config.toml
d_expert = 416
activation = "tanh_gelu"
normalize_top_k = false
routed_scale = 1.0
balance_bias = true
lr_router = 0.000621
optimizer = "soap_variant"
beta2 = 0.95
batch_tokens = 65536
Below are experts of layer 5 (counted from 0) of a mixture-of-experts language model. Rows are named down (a neuron's output weights, with its number) and show model dimensions 64-95. Each number is 50 + 15 x the weight over its row's rms, rounded and kept within 0 to 99.
Before each expert's rows: "comes before" lists some tokens at least twice as common just after its tokens as in all text. This comes from a sample of Wikipedia text that the model never trained on. Tokens count by the router's weight.

# expert 5
comes before: " | ", ".", "–", ",", "th", "; "
down0:48 51 30 41 85 63 59 57 23 36 65 49 51 55 58 62 39 85 37 49 51 25 39 48 69 46 72 30 40 44 46 88
down1:51 57 78 49 70 55 57 68 66 74 26 22 82 81 56 38 29 58 53 33 43 42 44 58 64 52 70 37 62 74 00 16
down2:54 32 48 53 66 70 30 48 76 50 40 80 29 39 40 44 25 60 57 64 38 65 68 33 55 57 72 42 74 55 52 57
down3:35 65 27 61 66 60 82 33 51 50 40 60 31 44 44 23 62 43 42 23 76 68 57 50 68 46 28 67 60 50 69 38
down4:34 56 56 50 63 41 15 54 40 57 55 60 71 42 54 64 43 65 44 58 37 28 70 45 65 40 74 56 41 59 70 32
down5:28 47 25 43 62 30 45 36 54 34 41 39 60 33 19 66 46 54 65 21 50 29 56 48 26 46 11 55 30 51 88 23
down6:64 32 39 40 46 31 36 68 61 69 50 50 61 47 48 47 61 56 55 88 69 58 64 72 40 49 40 51 63 61 60 41
down7:47 78 17 64 66 60 35 54 38 43 61 56 62 34 46 58 60 61 68 80 43 56 50 52 46 73 18 39 14 60 47 35
down8:38 54 74 42 62 64 31 86 93 69 27 60 54 41 95 61 47 59 40 59 41 31 37 76 33 84 63 45 41 34 54 53
down9:32 58 41 66 49 24 51 24 28 78 63 51 67 65 35 39 56 49 48 81 58 65 64 51 38 14 56 56 30 68 62 56
down10:52 44 38 64 48 66 55 55 69 37 48 56 36 60 42 49 57 72 50 60 47 48 29 60 52 39 54 29 60 41 63 49
down11:58 48 48 66 45 62 58 43 58 31 49 49 35 87 54 58 77 55 47 60 71 45 86 70 45 59 63 57 53 40 57 44
down12:82 33 40 44 33 32 55 39 52 63 29 47 42 28 40 47 60 41 51 66 17 24 65 84 69 60 68 50 45 43 19 59
down13:35 32 48 60 51 27 49 50 56 71 45 58 74 69 29 69 49 24 33 74 74 45 35 20 28 55 59 58 67 41 58 46
down14:46 68 53 20 43 71 35 60 25 55 61 73 53 46 55 44 31 70 51 52 47 57 55 35 41 28 47 57 41 35 54 56
down15:59 24 40 59 52 54 35 38 54 44 49 27 68 34 14 44 48 62 50 35 52 51 47 50 32 61 53 48 54 53 21 54
down16:44 43 65 63 79 67 44 52 60 58 37 59 55 40 60 63 56 34 67 60 62 60 69 16 78 39 31 59 55 06 55 52
down17:65 55 67 74 41 09 68 47 49 59 45 61 42 59 46 54 50 43 54 55 49 49 45 47 49 56 24 59 28 53 70 54
down18:48 41 37 66 56 61 54 30 37 45 30 66 45 37 06 32 47 64 53 19 52 76 57 38 28 79 66 56 45 58 68 55
down19:58 61 53 67 48 57 51 45 53 57 60 41 43 44 67 76 47 60 60 59 29 42 47 86 89 29 13 46 58 54 42 88
down20:50 39 41 34 49 37 67 48 57 20 44 54 50 46 65 58 43 58 50 38 41 32 60 62 54 54 70 61 55 47 28 53
down21:38 24 15 50 71 41 24 55 38 48 58 43 41 53 51 45 59 61 38 49 46 17 25 59 57 49 42 46 48 45 57 62
down22:55 37 58 40 78 58 41 62 58 42 82 06 39 51 63 65 43 57 55 44 36 55 61 60 39 47 38 51 79 54 58 47
down23:52 56 40 85 51 51 47 65 62 52 43 36 19 51 63 60 57 55 34 34 64 52 54 50 16 39 40 47 59 58 81 36
down24:54 56 20 64 41 46 39 35 45 42 53 35 52 42 46 39 57 74 30 62 68 58 38 16 23 53 60 42 41 58 70 51
down25:64 56 61 63 51 29 06 39 64 54 46 39 54 60 50 76 36 62 49 64 68 41 64 53 56 60 46 65 73 67 21 33
down26:46 53 59 52 47 40 65 31 59 49 44 67 33 51 79 62 61 56 65 32 42 78 58 63 51 14 74 38 70 49 42 16
down27:65 54 73 49 59 39 36 48 56 57 44 66 32 38 62 62 50 54 41 64 47 36 41 63 71 46 49 57 73 48 44 43
down28:23 43 37 59 62 65 28 51 69 33 40 39 53 51 54 59 44 66 48 29 46 72 73 53 26 58 68 23 73 72 73 54
down29:59 68 29 49 79 31 52 25 63 47 50 35 64 26 47 40 50 16 61 48 54 32 54 45 60 42 70 44 29 55 53 41
down30:65 55 38 57 33 48 63 24 67 56 43 55 66 36 27 16 60 40 32 48 48 64 46 40 58 35 53 76 57 52 62 60
down31:65 45 56 57 57 51 26 61 54 28 63 46 55 50 46 39 35 73 55 48 70 66 47 62 66 77 77 48 69 80 54 80
down32:49 45 44 31 39 38 31 57 45 49 41 43 52 61 78 44 59 43 51 66 59 71 20 36 34 49 48 48 69 47 61 64
down33:36 54 70 09 33 33 41 63 77 63 52 45 46 58 32 28 60 67 49 80 54 58 57 39 31 39 34 24 53 27 61 72
down34:29 56 55 51 42 39 65 63 31 59 25 59 48 75 67 47 66 42 48 51 43 58 46 64 35 40 76 79 47 48 50 19
down35:65 63 40 77 55 32 60 56 56 46 35 20 62 43 48 33 64 63 87 53 50 35 29 32 54 54 56 39 41 17 51 58
down36:50 40 63 56 77 44 49 49 31 66 38 71 45 60 32 62 63 35 51 60 50 72 50 38 42 51 33 05 20 53 65 54
down37:35 63 40 52 35 49 49 48 34 22 83 56 52 56 68 46 50 37 36 61 27 39 27 51 32 36 34 33 42 45 47 54
down38:51 31 49 16 01 73 22 33 74 65 44 54 45 33 35 61 56 54 94 56 46 34 35 41 48 64 64 57 60 62 49 15
down39:47 40 47 48 84 39 47 56 38 73 41 64 29 43 57 54 64 28 49 38 55 53 51 70 72 45 43 60 33 54 54 71
down40:64 51 49 43 54 65 41 58 39 72 59 42 47 23 57 36 52 44 42 64 72 42 57 53 51 69 40 56 33 24 41 45
down41:45 54 62 38 51 58 54 66 27 35 66 69 53 38 46 39 15 70 64 31 59 50 39 50 66 31 60 60 39 53 68 17
down42:33 45 55 80 29 45 44 32 58 49 53 30 82 39 59 63 45 47 51 60 47 67 50 53 87 40 50 51 62 44 62 44
down43:21 37 64 47 57 68 57 59 44 60 41 89 51 35 52 80 71 28 34 31 51 43 73 68 38 50 31 26 26 53 63 57
down44:29 52 25 54 70 79 42 59 39 56 48 58 46 20 31 71 51 66 50 63 46 62 63 62 72 40 44 60 43 62 70 58
down45:52 47 31 52 60 57 46 51 53 44 74 52 54 37 42 42 27 46 56 62 29 63 43 56 34 55 52 28 56 46 46 29
down46:61 42 54 66 59 52 43 44 51 36 23 18 41 35 52 67 56 53 77 70 54 79 59 46 35 47 37 44 56 24 59 56
down47:66 34 42 80 61 43 38 35 38 41 63 50 86 42 58 52 57 70 54 41 59 67 37 49 54 46 57 50 50 65 58 58
down48:43 55 67 55 23 57 46 54 75 55 29 67 46 53 58 67 18 43 57 42 47 32 56 56 48 50 51 49 71 31 37 31
down49:27 46 50 68 31 57 34 33 41 35 51 56 64 68 46 39 45 03 49 56 40 56 37 67 35 42 44 48 58 56 47 64
down50:58 37 49 36 54 30 60 50 40 62 48 71 47 52 54 50 48 51 38 59 47 53 22 44 44 47 38 54 54 38 74 59
down51:52 78 62 55 39 46 52 55 25 55 64 53 62 56 49 52 69 66 50 46 66 54 63 66 68 37 49 64 48 63 31 40
down52:36 57 54 59 28 25 52 59 66 42 49 42 72 59 64 69 37 34 51 49 35 80 40 25 46 63 61 49 59 32 61 73
down53:53 50 73 26 54 55 80 21 58 65 26 37 68 52 59 44 54 21 59 44 62 47 36 38 56 53 74 48 49 40 46 48
down54:54 61 43 47 22 35 51 71 46 65 59 35 51 30 41 34 51 63 36 58 52 52 39 41 34 61 46 64 37 43 54 06
down55:39 28 49 44 66 38 48 65 60 50 48 74 44 69 50 69 22 31 68 47 50 53 55 27 75 46 60 44 54 59 41 60
down56:09 67 60 26 55 69 71 64 22 60 21 75 40 53 57 71 49 64 31 67 47 57 60 30 52 26 63 73 31 51 54 38
down57:46 37 58 71 36 61 74 55 46 34 19 72 53 32 61 85 38 61 39 36 29 40 47 37 44 42 33 39 30 64 40 41
down58:58 51 53 44 54 60 49 54 47 35 45 65 47 46 33 53 53 52 38 36 52 54 42 63 34 68 76 26 22 73 56 52
down59:57 65 61 31 68 59 30 45 66 45 63 28 61 57 44 32 40 42 77 36 85 44 44 58 35 53 68 48 37 53 53 44
down60:20 28 37 62 44 56 41 44 17 28 12 59 29 57 32 53 64 17 74 47 15 62 41 44 36 37 50 40 70 65 44 36
down61:42 67 71 61 57 42 49 61 52 29 45 63 42 65 55 28 25 56 44 32 57 32 70 43 33 36 81 34 44 06 48 54
down62:80 65 52 77 77 34 54 57 42 50 63 55 49 28 37 50 40 14 56 36 39 48 49 54 60 56 61 26 38 43 71 52
down63:55 52 51 48 51 47 50 17 50 26 59 67 32 34 84 48 53 35 51 41 44 47 50 66 55 37 25 47 46 63 44 98
down64:61 39 53 35 48 60 40 42 44 55 41 74 49 44 46 40 56 64 59 49 51 29 64 51 38 13 52 46 41 52 63 35
down65:59 41 76 59 42 33 48 12 44 53 63 39 24 55 76 62 44 41 51 51 23 42 56 69 25 37 61 42 68 72 66 58
down66:64 60 43 54 32 43 63 54 57 36 36 70 39 36 56 42 50 24 51 54 49 72 30 44 42 52 57 45 77 50 52 35

# expert 1
comes before: "\n", "\n\n", ")", " |", "–", " ="
down0:52 46 42 58 36 56 43 37 21 54 54 49 14 58 41 49 66 20 43 61 32 59 53 56 38 53 45 41 74 85 64 57
down1:35 46 54 67 45 78 41 45 40 43 65 50 50 51 44 67 57 85 72 24 39 32 26 32 46 57 25 55 32 45 53 40
down2:54 36 54 73 42 46 53 49 41 42 60 22 17 34 44 48 45 40 34 49 64 41 53 59 48 40 65 69 53 54 56 35
down3:67 57 54 55 58 60 41 62 40 39 40 56 78 42 44 63 18 40 58 45 53 39 42 47 51 60 55 36 43 48 30 49
down4:54 50 84 36 45 42 73 49 48 38 31 65 64 43 41 33 40 59 40 30 34 69 52 52 35 39 37 39 35 33 60 50
down5:59 53 45 44 66 73 72 48 23 29 39 34 42 30 42 65 53 47 35 47 61 84 45 60 40 81 21 60 52 44 36 76
down6:59 52 65 43 45 72 59 43 38 33 43 57 39 57 41 29 70 42 58 51 53 50 57 60 40 97 66 55 62 53 43 72
down7:69 61 67 33 46 46 26 45 56 47 67 43 26 33 36 40 30 56 51 67 59 61 46 62 39 42 48 51 57 54 46 28
down8:43 38 65 36 38 65 17 50 46 37 41 67 37 35 75 99 72 36 39 49 59 45 30 39 45 66 40 45 70 79 48 23
down9:41 43 54 56 73 55 59 45 30 40 52 47 49 63 53 65 58 79 83 55 30 69 69 54 65 91 49 65 53 52 39 61
down10:55 01 21 49 50 41 43 71 52 51 51 77 71 54 56 55 74 46 13 70 47 54 68 62 66 42 60 52 78 52 47 23
down11:49 70 54 65 58 16 45 51 64 32 70 38 54 59 51 42 55 70 57 50 43 26 06 52 34 57 61 42 39 55 60 54
down12:55 72 57 39 64 90 67 30 46 40 55 48 49 66 64 34 68 49 47 47 37 42 36 23 65 13 54 60 72 81 65 49
down13:41 58 45 54 46 46 66 76 44 25 50 64 78 66 22 47 49 56 29 49 72 33 38 58 56 47 58 60 69 44 44 34
down14:36 51 53 56 57 36 56 40 45 68 64 71 52 66 66 45 37 27 65 37 37 60 44 59 50 57 38 45 45 43 46 45
down15:86 65 66 45 69 37 54 38 80 57 33 41 56 59 10 58 39 73 48 45 16 58 42 70 37 73 53 64 42 42 38 48
down16:45 19 77 47 61 42 61 23 45 61 55 77 40 57 44 37 29 77 39 45 60 74 64 54 14 56 04 45 24 54 36 28
down17:52 62 52 80 50 50 48 16 24 47 52 34 46 39 45 63 55 87 52 21 55 55 55 35 41 43 73 55 33 69 41 42
down18:44 20 75 31 47 66 44 52 45 59 35 56 48 26 18 59 69 49 52 28 42 42 46 35 50 55 54 48 50 85 42 24
down19:56 58 49 45 62 36 40 43 59 65 59 71 34 63 64 39 58 50 44 62 29 56 43 56 76 34 48 54 46 23 50 72
down20:33 56 42 46 17 31 62 24 55 58 34 72 73 19 44 39 41 65 64 46 51 58 41 27 34 38 57 44 57 23 58 52
down21:43 47 62 59 57 51 41 52 35 51 45 37 60 58 53 44 43 60 54 56 68 39 39 53 58 55 32 59 67 31 48 46
down22:82 47 53 51 47 58 38 38 45 45 60 42 63 56 52 68 65 85 39 35 57 63 59 56 35 54 51 57 65 47 70 54
down23:66 24 41 33 16 44 45 55 54 38 84 31 59 62 31 67 62 61 61 45 33 57 36 59 51 59 69 40 46 59 57 77
down24:48 52 44 32 45 99 52 46 38 58 34 54 30 52 55 55 49 37 34 47 65 52 36 53 19 51 56 57 53 30 24 46
down25:49 69 37 31 42 33 68 36 54 67 56 29 43 69 56 26 73 45 65 56 57 63 36 57 42 40 41 50 55 53 36 54
down26:39 49 50 64 47 55 47 77 46 32 64 43 58 55 46 31 51 39 33 53 54 66 51 52 23 57 45 39 29 45 40 59
down27:59 35 51 51 60 22 72 48 55 36 38 43 42 72 52 61 61 46 49 32 40 59 75 54 33 59 71 73 82 50 55 45
down28:26 79 82 50 37 71 34 51 52 27 42 19 41 61 54 20 45 51 62 53 55 50 56 44 50 47 38 44 31 49 42 32
down29:90 37 65 43 62 47 36 47 75 75 47 19 82 70 39 70 40 49 71 53 29 39 43 53 56 50 46 45 57 77 65 39
down30:67 54 50 82 40 55 58 01 46 53 54 49 69 62 55 38 58 73 55 75 56 53 45 61 62 45 28 43 31 57 58 25
down31:48 37 56 50 65 48 45 30 83 37 39 32 46 51 65 40 54 46 61 40 65 65 50 42 51 59 59 61 32 65 44 52
down32:42 47 66 62 25 55 45 53 40 74 67 32 29 22 49 67 68 35 53 51 36 39 53 60 55 23 53 28 41 65 48 50
down33:79 75 57 62 48 61 49 46 52 91 42 72 48 76 55 21 62 87 19 22 22 54 26 63 32 41 56 58 42 46 61 79
down34:59 44 67 50 26 55 64 40 72 52 42 54 39 58 31 45 33 40 39 77 27 57 49 44 66 44 75 80 54 49 59 93
down35:68 44 48 48 11 54 57 48 59 58 43 62 59 56 58 52 37 18 23 46 46 46 33 64 37 29 48 45 51 62 42 45
down36:50 46 37 68 34 13 30 47 52 38 62 52 23 74 64 52 55 51 36 23 33 49 46 37 57 63 62 31 46 48 25 29
down37:37 79 49 63 63 67 43 65 33 43 60 68 60 72 33 38 33 63 33 39 47 53 22 37 51 57 48 39 41 58 36 28
down38:31 23 50 58 40 57 14 22 26 56 65 54 52 48 43 55 52 90 42 46 55 30 66 45 49 45 25 61 30 76 45 64
down39:34 54 22 51 44 40 32 61 67 40 53 42 53 26 71 55 44 37 42 70 75 64 57 56 44 51 58 53 33 58 50 49
down40:51 45 47 39 65 41 34 59 50 49 51 65 64 16 29 66 57 64 64 45 39 74 28 41 81 24 47 62 65 46 40 43
down41:44 33 34 47 53 67 40 72 53 47 29 48 66 53 54 82 55 75 56 58 38 43 70 34 30 53 60 57 62 30 42 69
down42:43 76 69 60 59 69 63 68 56 59 65 45 38 61 36 53 58 68 68 36 55 72 60 45 66 34 49 74 14 49 52 79
down43:65 52 66 63 36 59 46 25 55 33 57 36 67 42 61 55 34 49 51 60 73 56 64 37 53 47 51 45 44 61 53 45
down44:68 46 29 76 36 49 24 38 65 69 87 60 52 65 38 44 90 39 60 41 24 47 54 39 40 17 36 44 17 56 36 38
down45:61 39 41 64 75 69 65 38 24 50 62 36 48 34 75 39 43 32 39 31 54 60 80 44 39 56 31 42 60 67 71 46
down46:50 25 31 52 47 57 45 38 37 62 40 50 58 24 49 54 46 52 85 38 68 67 34 28 33 40 58 11 66 50 62 65
down47:78 39 42 51 69 43 60 71 63 20 70 44 28 90 41 45 47 46 45 37 33 59 30 61 28 38 55 50 73 81 55 48
down48:42 67 64 68 62 71 63 61 27 39 43 69 61 51 46 62 62 35 78 46 58 51 37 33 55 48 50 32 29 15 35 76
down49:72 44 50 33 46 59 58 54 72 81 31 50 48 61 23 41 38 45 62 61 43 39 40 65 40 55 64 50 60 46 63 70
down50:44 30 68 39 61 26 39 58 58 51 40 56 55 32 52 71 53 42 65 63 69 47 54 38 49 38 40 41 36 74 62 45
down51:59 79 45 56 49 47 25 53 71 43 77 57 29 68 51 39 58 53 55 72 69 47 51 56 51 51 47 46 37 68 47 72
down52:33 53 26 68 42 59 43 58 61 59 40 45 67 50 53 75 45 29 64 59 27 53 37 52 53 58 58 48 52 23 60 28
down53:38 43 27 58 39 46 49 48 30 50 59 61 32 47 57 31 50 27 57 69 42 39 51 46 63 68 74 61 46 55 70 48
down54:51 42 27 76 55 52 45 64 67 46 64 49 39 61 75 46 51 66 54 71 53 34 70 61 65 55 34 36 34 47 85 46
down55:43 25 67 39 48 55 48 41 41 70 40 50 29 57 21 60 72 70 41 36 10 44 58 44 64 37 26 63 78 43 44 46
down56:36 53 56 33 57 48 36 34 43 60 42 52 47 68 63 58 46 78 61 38 42 41 73 74 50 68 55 56 46 48 28 39
down57:64 48 34 30 54 52 35 39 42 46 34 45 50 17 36 36 66 38 63 76 51 46 62 51 63 54 44 62 49 43 40 63
down58:67 41 35 69 58 44 52 61 70 45 65 65 70 64 53 72 31 56 33 29 71 45 36 45 47 80 67 51 53 32 75 58
down59:43 79 48 53 37 44 64 19 60 55 50 54 37 44 59 54 37 54 34 69 42 45 51 49 56 65 47 50 73 53 36 62
down60:36 38 21 50 54 32 70 00 30 47 41 50 55 59 76 77 52 44 68 37 41 25 51 34 72 24 72 54 53 59 36 64
down61:35 47 55 36 70 39 66 34 50 62 36 64 43 57 51 63 32 31 66 41 69 35 34 66 50 45 50 37 53 44 85 52
down62:40 32 46 33 58 81 73 59 31 81 32 39 48 43 43 57 69 80 13 42 70 56 35 37 19 69 62 61 55 35 28 58
down63:35 57 56 55 14 61 39 56 70 17 45 28 33 54 53 31 76 55 57 46 31 71 36 42 69 49 47 56 44 76 55 45
down64:48 32 51 45 51 36 35 45 41 66 42 54 77 34 43 65 63 37 55 56 78 38 62 54 74 52 42 55 36 37 58 36
down65:38 36 67 60 28 58 45 99 50 42 26 42 37 33 36 42 70 58 54 50 19 59 59 43 41 37 58 58 82 49 53 54
down66:46 43 39 42 43 58 69 34 50 54 45 68 46 49 34 61 57 58 62 66 35 47 78 47 59 57 51 33 51 49 47 68

# expert 9
comes before: "1", "2", "ia.", "ia,", ", England", ", U."
down0:54 46 61 34 52 50 28 33 42 38 50 72 39 28 15 44 41 23 35 48 67 37 78 53 47 46 26 57 71 39 40 61
down1:53 55 44 50 44 45 73 66 84 63 32 55 68 51 42 62 56 65 72 38 41 32 59 57 84 46 52 39 50 60 41 53
down2:30 90 63 64 72 39 42 45 67 40 36 57 60 46 38 41 49 19 53 64 67 44 37 51 37 52 39 73 53 52 42 66
down3:68 45 23 49 52 50 39 29 46 50 53 69 36 46 40 73 50 65 51 53 66 59 52 48 66 21 22 35 40 39 69 36
down4:42 32 29 47 46 39 47 11 45 50 35 57 28 54 40 55 64 91 57 30 45 41 35 36 80 27 50 55 35 52 63 43
down5:44 36 46 50 57 42 56 34 53 68 63 43 35 79 58 44 65 58 51 55 71 61 22 54 73 42 53 57 49 55 53 43
down6:31 80 34 72 29 51 78 43 53 55 50 52 70 23 60 43 51 37 33 44 39 12 48 32 32 65 53 45 65 60 52 46
down7:60 45 58 53 54 55 64 38 69 80 27 50 57 49 52 50 28 17 55 34 68 66 50 49 36 52 65 60 48 53 37 54
down8:54 66 50 47 45 56 46 60 57 52 43 69 71 56 72 54 64 47 78 67 57 51 69 60 38 52 31 55 26 39 51 79
down9:46 40 50 27 53 45 41 46 24 52 11 67 47 51 51 73 27 37 79 33 56 42 47 35 58 64 54 47 83 41 55 53
down10:52 57 15 13 28 26 44 90 46 56 41 56 72 24 31 51 53 47 44 55 46 53 40 48 51 53 56 68 19 63 63 46
down11:41 59 51 58 56 10 51 52 62 27 48 61 36 51 22 51 49 36 56 54 62 60 42 34 56 38 40 42 33 37 73 38
down12:27 59 42 58 55 43 45 44 27 54 63 52 54 57 63 55 47 43 46 50 29 54 33 31 32 64 66 54 41 54 42 72
down13:54 55 67 66 42 74 39 51 50 54 58 32 73 64 38 68 41 45 33 52 53 59 75 93 42 24 32 66 40 40 33 68
down14:40 60 53 34 26 36 55 52 43 63 66 64 45 56 59 41 31 24 46 46 43 50 42 31 39 41 46 70 46 82 51 65
down15:56 46 49 38 50 35 11 55 50 47 85 40 34 59 46 51 61 53 47 55 57 95 55 45 47 00 32 67 34 69 31 37
down16:41 49 32 22 63 71 55 71 52 41 49 79 61 46 55 48 54 43 55 55 22 33 85 59 37 55 38 45 37 48 28 61
down17:30 57 24 28 79 56 47 38 65 44 61 02 45 33 48 67 50 60 43 61 30 43 68 59 60 43 45 32 57 55 30 46
down18:77 59 60 52 52 56 65 58 42 37 62 32 49 30 42 76 42 55 55 40 61 40 44 37 55 53 54 49 82 45 46 62
down19:57 34 25 66 51 58 65 48 38 54 47 56 61 68 59 47 60 37 39 52 55 32 67 61 58 78 51 45 61 42 53 52
down20:48 39 48 47 70 44 27 73 55 43 55 40 63 77 39 18 44 44 32 24 36 45 29 20 55 44 48 16 50 59 72 62
down21:38 36 35 58 63 52 51 76 67 49 70 69 41 52 48 33 51 40 42 46 39 57 42 18 46 44 59 37 41 61 62 57
down22:33 40 38 10 49 53 40 32 32 55 84 56 26 48 59 38 52 52 55 65 46 41 35 63 30 68 64 81 89 51 60 56
down23:76 26 72 40 60 75 59 27 46 76 44 53 52 83 44 43 48 50 53 42 73 50 30 51 40 77 12 64 72 58 57 47
down24:42 68 97 35 55 44 49 53 55 51 41 72 45 61 70 70 46 25 55 52 48 49 56 48 38 55 65 55 59 69 52 60
down25:53 35 33 33 42 63 56 59 68 54 37 61 73 81 73 37 58 64 68 68 46 47 23 64 41 44 48 40 60 56 47 45
down26:69 56 42 48 43 60 60 43 38 34 51 53 58 57 28 41 38 43 28 54 48 62 37 70 43 57 50 30 45 52 44 38
down27:37 46 49 63 66 45 58 70 58 71 40 40 84 75 25 58 66 57 78 30 49 26 65 51 78 60 46 83 54 55 66 53
down28:00 64 78 74 27 63 74 47 67 49 25 62 63 41 34 33 47 32 73 68 40 71 41 56 30 49 26 21 58 60 66 61
down29:74 56 66 50 47 44 27 18 49 40 34 48 60 63 24 53 50 38 46 46 51 52 29 58 36 56 54 54 13 79 35 38
down30:59 53 59 70 49 38 50 68 52 70 58 60 38 53 71 64 74 56 29 38 28 59 06 43 51 44 82 22 53 61 64 37
down31:49 56 61 49 60 46 53 59 26 62 18 55 67 77 48 56 50 88 36 34 49 58 26 61 60 52 24 48 34 35 76 42
down32:28 37 68 53 37 46 63 57 84 53 27 55 52 80 40 53 68 67 53 48 29 45 41 49 47 64 57 31 54 56 21 42
down33:46 49 50 38 61 55 39 41 22 50 59 39 19 34 54 53 45 57 31 44 66 42 35 65 36 50 67 40 36 16 45 35
down34:58 81 48 44 73 44 50 62 74 67 51 31 54 54 50 58 55 52 69 34 65 23 52 38 33 40 63 36 55 38 32 61
down35:44 55 62 39 63 68 63 62 42 45 40 31 41 66 32 18 79 49 66 29 55 58 62 81 33 51 87 82 68 55 54 61
down36:63 44 12 51 53 30 45 47 53 24 60 21 59 32 42 66 57 54 54 33 47 58 36 39 59 37 41 46 46 49 52 44
down37:85 29 57 44 57 45 54 41 34 49 73 50 64 49 39 48 45 54 31 75 16 43 61 42 69 42 55 32 39 39 59 38
down38:63 39 58 59 55 30 50 39 45 61 56 52 26 52 65 45 50 53 61 67 51 64 74 72 70 39 91 47 34 45 12 42
down39:48 17 55 49 59 68 66 56 55 60 20 58 67 53 25 45 55 49 61 57 57 45 52 59 81 78 56 55 72 53 42 59
down40:59 43 49 60 52 77 57 56 65 52 67 58 64 35 35 67 41 68 76 62 44 45 48 38 51 29 31 25 51 32 49 48
down41:42 40 49 82 56 35 51 39 40 62 37 64 48 36 75 44 37 39 52 60 48 71 57 59 28 48 41 22 40 22 44 45
down42:15 62 28 16 43 82 61 54 46 61 38 62 77 39 56 64 57 21 64 29 39 38 76 41 45 42 29 54 28 41 53 50
down43:46 37 50 49 39 55 33 29 38 66 38 51 49 60 63 54 49 58 55 32 58 44 25 53 71 66 47 26 29 43 57 66
down44:70 45 60 43 37 40 49 63 32 59 56 50 72 77 58 57 74 40 41 43 82 53 14 54 63 39 37 47 58 40 56 41
down45:38 54 61 42 38 42 37 21 55 52 48 67 45 53 67 35 52 16 58 47 50 62 75 33 37 51 45 69 61 57 37 54
down46:34 35 61 52 51 51 38 49 42 54 51 47 53 51 82 40 25 56 47 48 35 62 57 57 38 59 45 30 65 66 37 51
down47:59 81 62 57 49 45 38 49 15 18 51 59 36 24 15 40 37 32 57 71 49 40 52 44 37 54 62 48 32 18 35 40
down48:57 40 52 47 77 26 58 40 33 20 34 74 66 56 43 60 52 73 82 50 57 78 70 52 50 65 78 36 19 39 22 59
down49:46 45 57 55 32 63 44 73 67 49 51 37 60 51 55 24 38 55 28 47 42 51 35 52 51 62 35 46 29 27 66 60
down50:45 56 35 49 50 67 55 49 51 68 69 35 66 47 43 44 42 49 53 66 51 65 56 58 64 58 81 50 44 43 43 71
down51:18 60 31 44 54 51 40 26 48 35 49 63 46 46 50 52 43 32 92 38 37 53 53 60 66 73 37 44 31 38 57 65
down52:46 57 58 30 31 64 59 67 69 27 29 64 65 69 63 33 44 69 69 54 64 48 70 49 55 55 77 60 50 61 50 64
down53:57 29 65 38 52 39 32 18 43 66 40 77 42 40 74 63 32 47 29 49 31 63 44 57 65 53 31 44 61 38 56 35
down54:32 79 66 61 46 57 38 47 40 40 53 36 43 50 80 79 70 60 57 20 34 20 46 60 32 30 38 39 30 31 63 51
down55:53 16 31 67 11 52 28 57 55 42 52 46 30 55 37 64 60 31 32 64 29 55 33 24 49 38 53 66 67 48 36 29
down56:68 38 65 61 62 59 21 68 56 54 48 26 55 60 52 46 67 34 61 58 39 38 22 45 59 47 56 57 57 45 46 70
down57:51 44 50 59 59 50 46 46 57 75 37 37 42 66 38 76 30 58 46 37 51 48 24 37 56 67 34 64 54 44 21 34
down58:76 48 47 24 44 48 47 42 61 51 54 68 64 31 29 61 24 50 49 62 67 11 52 51 45 44 51 32 65 45 27 47
down59:29 67 44 35 27 37 54 59 52 39 69 45 56 56 32 59 34 35 68 40 62 43 27 36 41 24 76 50 49 52 55 35
down60:67 64 38 38 57 41 45 45 45 44 44 57 60 69 62 49 31 57 76 40 49 38 56 64 44 61 75 68 64 34 43 73
down61:57 65 42 61 47 38 54 34 59 12 21 72 18 66 44 33 70 58 48 48 43 58 50 67 64 45 48 47 67 37 52 59
down62:56 57 50 47 59 57 52 46 59 56 71 55 44 36 49 71 52 72 71 53 47 35 47 64 53 66 59 32 48 66 53 63
down63:57 48 37 46 47 38 59 67 57 48 42 58 62 44 68 43 16 41 42 45 74 54 57 45 58 44 45 75 34 43 66 52
down64:45 51 44 35 50 57 47 57 31 45 67 77 30 35 58 47 42 30 31 72 69 43 41 42 55 62 59 49 55 43 27 72
down65:51 55 58 44 69 63 32 41 91 39 52 47 56 67 50 67 65 54 28 51 15 47 58 19 75 72 54 59 53 89 63 47
down66:36 67 60 59 49 52 52 58 75 77 46 34 49 43 53 56 37 32 45 58 53 49 46 83 21 32 54 47 29 58 54 69